Experts of a small language model.
Size: width 96, 11.5M parameters.
Below are experts of layer 5 (counted from 0) of a mixture-of-experts language model. Rows are named router (the router's row for the expert), gate (a neuron's input weights, with its number), up (a neuron's input weights, with its number), down (a neuron's output weights, with its number) and show model dimensions 0-95. Each number is 128 + 24 x the weight over its row's rms, rounded and kept within 0 to 255.
Before each expert's rows: a language model's description of what the expert responds to; "raises" lists some tokens whose logits its average output raises strongly, later layers aside. This comes from a sample of Wikipedia text that the model never trained on.

# expert 46
Paragraph and heading breaks
raises: "===", "The", "As", "-", "==", "C"
router [120 138 108 144 117 150 148 111 167 118  99 129 121 145  84 147 114 107 156 155 133  90 121 122 175 157 149 167 155 123 125 101 176 139 138  97 133 137 100 129  71 163  88 167 160 113 146 147 101 111 107 109 141 140 105 106 136 135 147 109 156 104 107 122 131 128 153 102 103 106 141 125 131 151 166 176  88 112 114 107 160 111 141  83 121 125 134 174 138 117 131 145 151  97 155 145]
gate0 [142 139 146 107 123 136 146 125  97 134 128 133 138 132  85 174 133 109 139 129 120 121 142  98 147 109 134 125 134 152 101 145 152 157 151 119 118  83 120  93  99 110 101 184 144 124 118 151 134  87  66 135  94 131 142 114 171 123 111 145 158 107 104  94 161 138 137 123 149 130 127 131 102 106 147 156 118 154 121 157 123 120 104 139 159 121 119 145 107 177 211 144 162 137 106 160]
up0 [151 132 108 159  97 126 106 154 115 141 140 115 139  87  88 119 112 153  84 118 130 119 100 103 161 144  89 114 112 127 118 139 159 126 153 137 123 112 147 139 158 131  83 170 133 110 103 152 168  89 143 128 137 122 151 133  94 108  82 122 133 134 121 165 129 150 137 121 123 144 108 179 148 147 147 144 125 161 134 121 177 164 130 156 110 193 109 108 139 152 113  71 119 107 117 137]
down0 [132 160 114 143 128  82 146 102 121  99 142 131 151  59 123 128 144 114 132 131 101 182 157 118  88  79 125 105 123 118 129 148 138 165 122 117 135 152 122  85 118 146 161 119 121 131 138 117 126 122 121 132 123 129 111 116 161 146 178 112 128 153 162 114 113 126 103 143 140 102 133  92 148  77 113 103 127 161 172 128 123 155 121 105 114  91 127 145 148 126 179  80 151 101  92 109]

# expert 50
Word-final endings
raises: "back", "head", "ford", "gin"
router [129  97 121 141  90 114 172 169 120 161 157 100 110 128 129  94 118 154 158 122 121 112 105 136  87 154 118  95 176 167  97 109 104 129 183 108 113 128 114 159 136 111 158  84 157 112 136 111 155 141 136 128 102 169  99  93 143 118 123  99 141  91 119 140 136  79 113 132 160  80 140  93 119 111 137 118 146 126 112 116 104  93 151 151 121 122 110 119 149 113 107 164 113 115 126 124]
gate1 [140 123 133 143 128 124 100 141 113 134 138 153 127 119 150 128 158 113  98 129 140  94 149 141 121 161 117 118 142  98 147 148 113 117 125  58  72 127 169  99 136  97 115 118 121 157 152 147 137  85 128 140 112 143 114 153 145 136 146 119 147 150 133  84 177 117 181 161 138 130 123 155 115 163 170  83 109 151 128 158 134 155 119 178 112 121  94 123 141 189 129 138 123 127 124 159]
up1 [129 139  91 102 134 193 140 160 131 139 123 171 151 117  82 111  89 144 112 120 126  93 125  78 135 150 119 117 120 109 101 110 151 154 108 114 121  86 128 129 172 157 131 147 135 131  73 134  80 130 151 137 106 130  96 152 121 132 124 135 134 119 172 117 120 140 113 126 142 103 138 133 149  81 186 174 136 163 141 108 147 128 131 114 120 102  94 103 148 137 128 122 108 158 132 161]
down1 [170 157 116 107 125 133 171 135 124 111  86 135 122 139 143 142 100 155 154 134 144 122 109 119 128 142 135 113 140 161 137  75 173 131  69  95 138 111 132 171 128 157  76 125 103  95 110 107 120 104 146 144 141 151 173 150 155 150 152 108 149 145 143 127 147 130 124 138 124 112 146  65 130  97 169 127 151 162 132 114 149 137 150 136 114 126 124 179 109 154 127 160 106 153 103 136]

# expert 6
Clause-ending punctuation
raises: " the", " it", " a", " in", " as", " and"
router [132 153 127 139 130 113 153  82 123 145 100 126 143 137  99 165 167 142 135 198 133 112 102 117 162 122 134 157 144 129 119 136 119 122 151 134 160 103 152 134 107 101  78 196  96 117 144 122  82 151 108 123 124  99 121 107 151 159 122 131  99  96  99 156 131 100 127 133 105 159 115 117 101 119 150 167 110 125  90 136 153 152 117 157 133 106  95 119 116 144 163 117 111 121 101  86]
gate0 [ 90 142  78 132 149 110 191 117 148 151 150 113 136 136 103 109 138 140 150 123 115 105 142  76 116 129 149 159 133 127 102 117 145 139 139 113 131 111 146 107 129 156 148 140  95  98 147  80 135 128 133 179 130  66 123  82 147 135 134  94  96 160 126 138 124 139 102  96  98 116 142 145 134 134 101 159 133 101 129 130 118 151 164 110 110 101 142 146 133 168 104  70 149 154 123 142]
up0 [117 124 158  94 130 123  92 135 119 145 131 159 125  55 168 120 105 114 129 126 145 124 134 161 118 157 142 141  84 145 111 111  96  91 111 148 120  90  93  80 104  87 129 123 103 102 115 143 121 165 106 130 119  95  92 128 106 143 124 123 162 113 130 147 125 120 104 155 150 102  96 124  98  97 142 102 123 130 168 131 124 121  94 130 115 113 119  88 126 119 104 205 115 141 139 134]
down0 [111 127 145 136 147 125 115 128 127 129 106 142 134 120 190 151 123 122 127 169 161 126 137 111 136 127 146 134 118 161 130 132 142 184 122 197 116 138 127  92 147 141 101  86  90 102 124 136 159 148 154 156  94 116 142 135 128 103  98  88 136 178 108 131 132 150 129 157  77 104 131 162  66 117 109 141 159 127 171 123 132 120 165 133 140 130 133 125 163 137 112  92 123  96 111 139]

# expert 38
Non-English name syllables
raises: "ushing", "oser", "imate", "/sq", "itive", "arily"
router [105 106 112 143 125 116 137 149 141 118 136  81 116 118 119  84  69 114 139 109 160 121  99 130 111 129 113  92 160 145  91 101 111 153 173 152 149 108  93 154 163 119 153 128 141 127 108 137 172 115 131  88  93 136 110 108 143 112 123 144 131  88 153 170 152 114 118 121 177 101 156 100 133 134 101 136 140 122 125 141 105 100 115 129 119 146 125 161 115  90  84 162  78 151 134 134]
gate1 [134  75 108 146 110 150 122 121 156 125 136 138 154 139 119 109 101 160 128 103 121 121 131 121 122 110 169 169 118  62  75 148 152 141 118 134 165 119  88 111 138 140  85 106  93 160 147 134 140 133 164 140 130 154 135 123 156 119  99 163 139 136 150  84 155  87 145 120 135 123 124 152  92 132 103 117  75 119 130 168 162  97 151 121  97 105 128 117 117 174 131 106 119 112 132 125]
up1 [181 140  90 119 143 162 129 117 140 178 119  99 123  81 149 138 150 128 121 130 108 125 123 152 118 143 105 104 161  68 110 116 141 138 132 152 144 147 145 147 147  83 110 142 132 177  71 107 110 137 122 115 106 108 136 161 109 147  77  99 108 124 120 123  94  88 103 154 126 101 130 156 148 145 113 133 167 108 139 127  99 137 113 111 101 114 114 143  94 163 121 169 147 108 126 126]
down1 [148  96 121 129 111 118  97 105 104 129 141 157 162 167 146 152 141 148 124 118 118 111 143 143 141 128 122 157 127 149  87 125 102 108 133 125 103 119  84 119 133 182 145  89 142 105 153 134 124  97 119 173 106 170  94 150 107 155 118 177 135 116 147 123 131 111 128 137 137 148 144  99 143 125 155 188 152 121 149 115  92  77 141 116 170 154 152 156 138  98 117  91 118 161  96 109]

# expert 14
Institution and place nouns
raises: ".", "\n", ":", ";", ".\n"
router [122 116 116 143 107  86 156 144 113 158 173 106 136 154 163 131 130 154 160 169 165 124 134 145 120 138 127 105 114 150 109 123 129 137 122 138 143  86  78  87 163 188  87 106 116 144 155 109 133 169 114  96 108 140 158 157 122 120 169 114 123 115 116 116 148 120 108 111 141 109 144 109 127 125 116 103 179 173  96 120  93 152 142 146  97 126 104 137 163 103 100 148 138 132 110 108]
gate0 [ 93  88 137 142 117 147 127 159 133 126 120  89 134 155  91 115 130 127 128 123 128 135 106 101  84 117 122 110 121 140 217 140 135 131 149 124 146 102 106 126 139 114  97 123 164 106 103 117 161 103  88 132 101 153 172 155 153 120 171 159 124 120  89 122 151 107 185 124 115 124 120 142 131 138 155 150 109 116 127 135 133  65 122 118 135 128 175  92 119 143 136  91 106 137 122 139]
up0 [122 161 120 102 132 157 106 101 146  90 132 136  98 138 120 116 136 139 111 147  96 164 101 156 154 166 114 148 132 139 160  95 165  76 127 110 152 117 137 151 104 105  93 115 161 110 145 120  62 146 105 149 162 144  98 149 172 138  83 149 135 135 113 130 113 140 130 112 126 126  85 133 131 145 175 106  93 118  98 124 128 132 163 146 187 118 142 136 140 105 115 123 133 117 115 164]
down0 [134 112 159 145 138 143 151 130 115 173 114 103 114 161 103 144 154 119 134 142 126 121 153 122 109 103 162 115 128 117 220 121 114 160  88 131 113 115 116 146 177 120 114 157 133  87 118 113 127 107 116 104 122 156 146 120 110 110 111 124 129  84 112 113 147 124 178 115 134 128 124 129 119 114 130 153 124 174 173 164 111  90 128  98 101 120 162  99 115  66 142 153 123 113 123 141]

# expert 45
Mid-word letter pieces
raises: "s", "els", "el", "omin"
router [109 133 114 138 119 106 138 131 143 136  92 135 100 121 145 148 174 171 143 101  96 148 127 141 101  96  82  95 146 127 108 121 155  93 122 104 119 126 114 156 152 159 145 110 172 115 132 106 138 142 138 173 109 158  99  90 169  88  79 128 143 159  84 111 125 116 169 113 154 161 134 126 116 152 120 126 114 126 118 106  97  92 116 125 156 151 112  89  88 125 120 128 155 126 148  93]
gate1 [ 85 144 147  92 111  83 119 123 137 117 124 175 113 127 126  94 125 168  88 110 144 115 179 140 154 131  93 113 137 104 154 151 114 118 143 133 141 148 134 125 130 105  86 174 139 122  90 138 101 151 114 111  79 174 153 165 102 133 125 130  99 120 115 112 155 127 121 103 118 124 147 114  95 116  82 129 161 142 119 161 160 119 131  78  95 108 116 114  87 121 125 131 146 125 113  90]
up1 [120  75 129 107 102 111 113 134 131 146 111 125 142 138 112  97 158 111 109 133 148 143  95 151 118  85  87 159  75 111  77  76  97  98 116  80 128 129 186 109 143 132 131 131 125 119 153 136 129 160 141 156 147 142  85 132 144 115 135 139 132 111 112 129 123 121 125 129 136 173 114 121 177 177 173  76 121 137 149 135 131 154 127 123 136 108 140 113 124 110 125 117  89  98 117 138]
down1 [101  98 110 111 134 137 110  97  92  94 129 133  98 136 120 119 150 155 117  97 120 182 124 150 112 190 113  86 114 104 131 126 103 124 131 147 132 137 131 144 167 140 111 123 147 134 157 147 128  81 126 145 103 148 129 131 139  92 116 114  98 123 142  63 146 134 111 123 114  90 132 109  98 138 170 131  82 187 129 114  88 130 106  93 152 118 124 148 155 113 168 130 110 138 144 154]

# expert 23
Number-joining punctuation
raises: "1", "2", "rated", "ly", "order", "7"
router [152 136 129 150  86 111 143 144 123 174  90 115 123 159 116 154 110 159 141 124 122 143 112 142  96 142  84 156 158 112 100  89 171 103 153 111 164 121 120 136 107 123 111 101 124 138 136  90 136  81 160 143 108 149 108 168 155 138 161  84 136 106 116 163 125 147 134 150 128 125  86 102 147 139 100  92 134 171 129 137 111  94 112 120 126  79 127 107 109 143 175 135 116 128 146 105]
gate0 [137 124 140 144 114  68 134 115 154 162 101 184  90 121 148  89  97 157  97 145 137 162 154 167 149 107 167 140 124 136 122 141 114  94 133 118 119 130 139 149 129 134 114 129 136 155  94 129 150 173 109 105 163 147 129 145 133 158 188 122 121 123 124 117 116 149  97 148 138 121 164 130 110 164 138 140 113 143 163 148 100  84 135 150 165 147 109 163 141 147 136 137  77 119 154 124]
up0 [130 106 131 123 134 100 108 118 120 102 161 121  75  74 141 131 124 146 104 140 138 132 116 115 126 172 165 168 129 113 114 126 140 144  72 109 116 142 127 150 140 134  85 115 172 104 105 120 112 123 148 141 155 136 133 134 213 150 129 114 139 132 163 112 125 151 111 129 123  92 158 169  86 117 116 122 112 156 179 126 118 104 138 119 130 149  86 120 163 118 136 137 150 120 143  83]
down0 [103 142 130 147 164 158 138 172  95 106 146 141 106 140  90 139 113 145 125 114 106  94 159 154 138 156 101 124  90 120 135  94 108 120 135 127 124 120 119 127 118 136 116 135 139 135 154 154 112 118 123 148 159 102 102 117 163 134 142 127 122 142  99 127 158 140 150 120 129 144 120 104  60 173 130 127 113  65  96 122  84  65 181 130 116 164 137 123  90 148 139 114 115  95 101 141]

# expert 57
Plural noun endings
raises: ",", " near", " of"
router [142  99 141 117 144 116 128 136 110 169 143 130  88 143 140 101 142 145 133 111 127 121 102 148  88  92 110 133 138 149 110 175 117 118 107 116 116 123 120 137  81 105  91 126 149 169 127 137  80 142  99 134 126  96 136 133 113 166 177  97  83  91  79 100 106 139 110 111 153  94 162 108 152 107 125 103 109 117  94  89 143 133 150 110 104  93  97 111 130 128 101 103 102  94 135 121]
gate0 [161  96 124 158 158 128 141 134 146 100 117  70 129 135 135 174 134 151 126  98 136 172 110 105 105 137 147 140 112 121 108 131 135 155 120 127 160 125 146  78 141 119 106 150 109 169 132 119 136 119 146 127 119  89 147 128 134 118 149 116 163 114 106 202 141 128 148  82 133 130 116  71 125 127 121 139 146 144 132 125 141  93 156  98 104 131 119  95 134 128 117 135 212 147 113 112]
up0 [ 98 112 127 138 125 101 148 146 150 144 116 148  81  92 158 157 149 150 137 117 117 154 147 113  96 149 141  87 131 150 181 140 113 115 145 158 127 114 114 138 138 112 165  96 149 152 133 144 124 128 153 150 150 112  93 124 172 147 146  88 138 174  88 153 100 141 127 122 179 126 138 139 152 161 128 145 166 183  94 144 110  88 140 161 115 114 101 165 118 128 112 113 142 138 155 119]
down0 [149 149 116 121 121 120 122 104 165 161 144 126 135 151  69 122 132 124 130 154 166  90 133  95  99 110 140 114 144 148  80  81 159 122 137 110 113 140 113 153 150 137 184 111 119 157 162 141 100 117 147 118 114 123  80 126 119  94 149 146 109 140 172 106 124  96 113 175 120 161  78 147 154 145 113  82 145 128 110 144 105 113 104 147 134 145 152  92 159 135 122 146 137 132 116 106]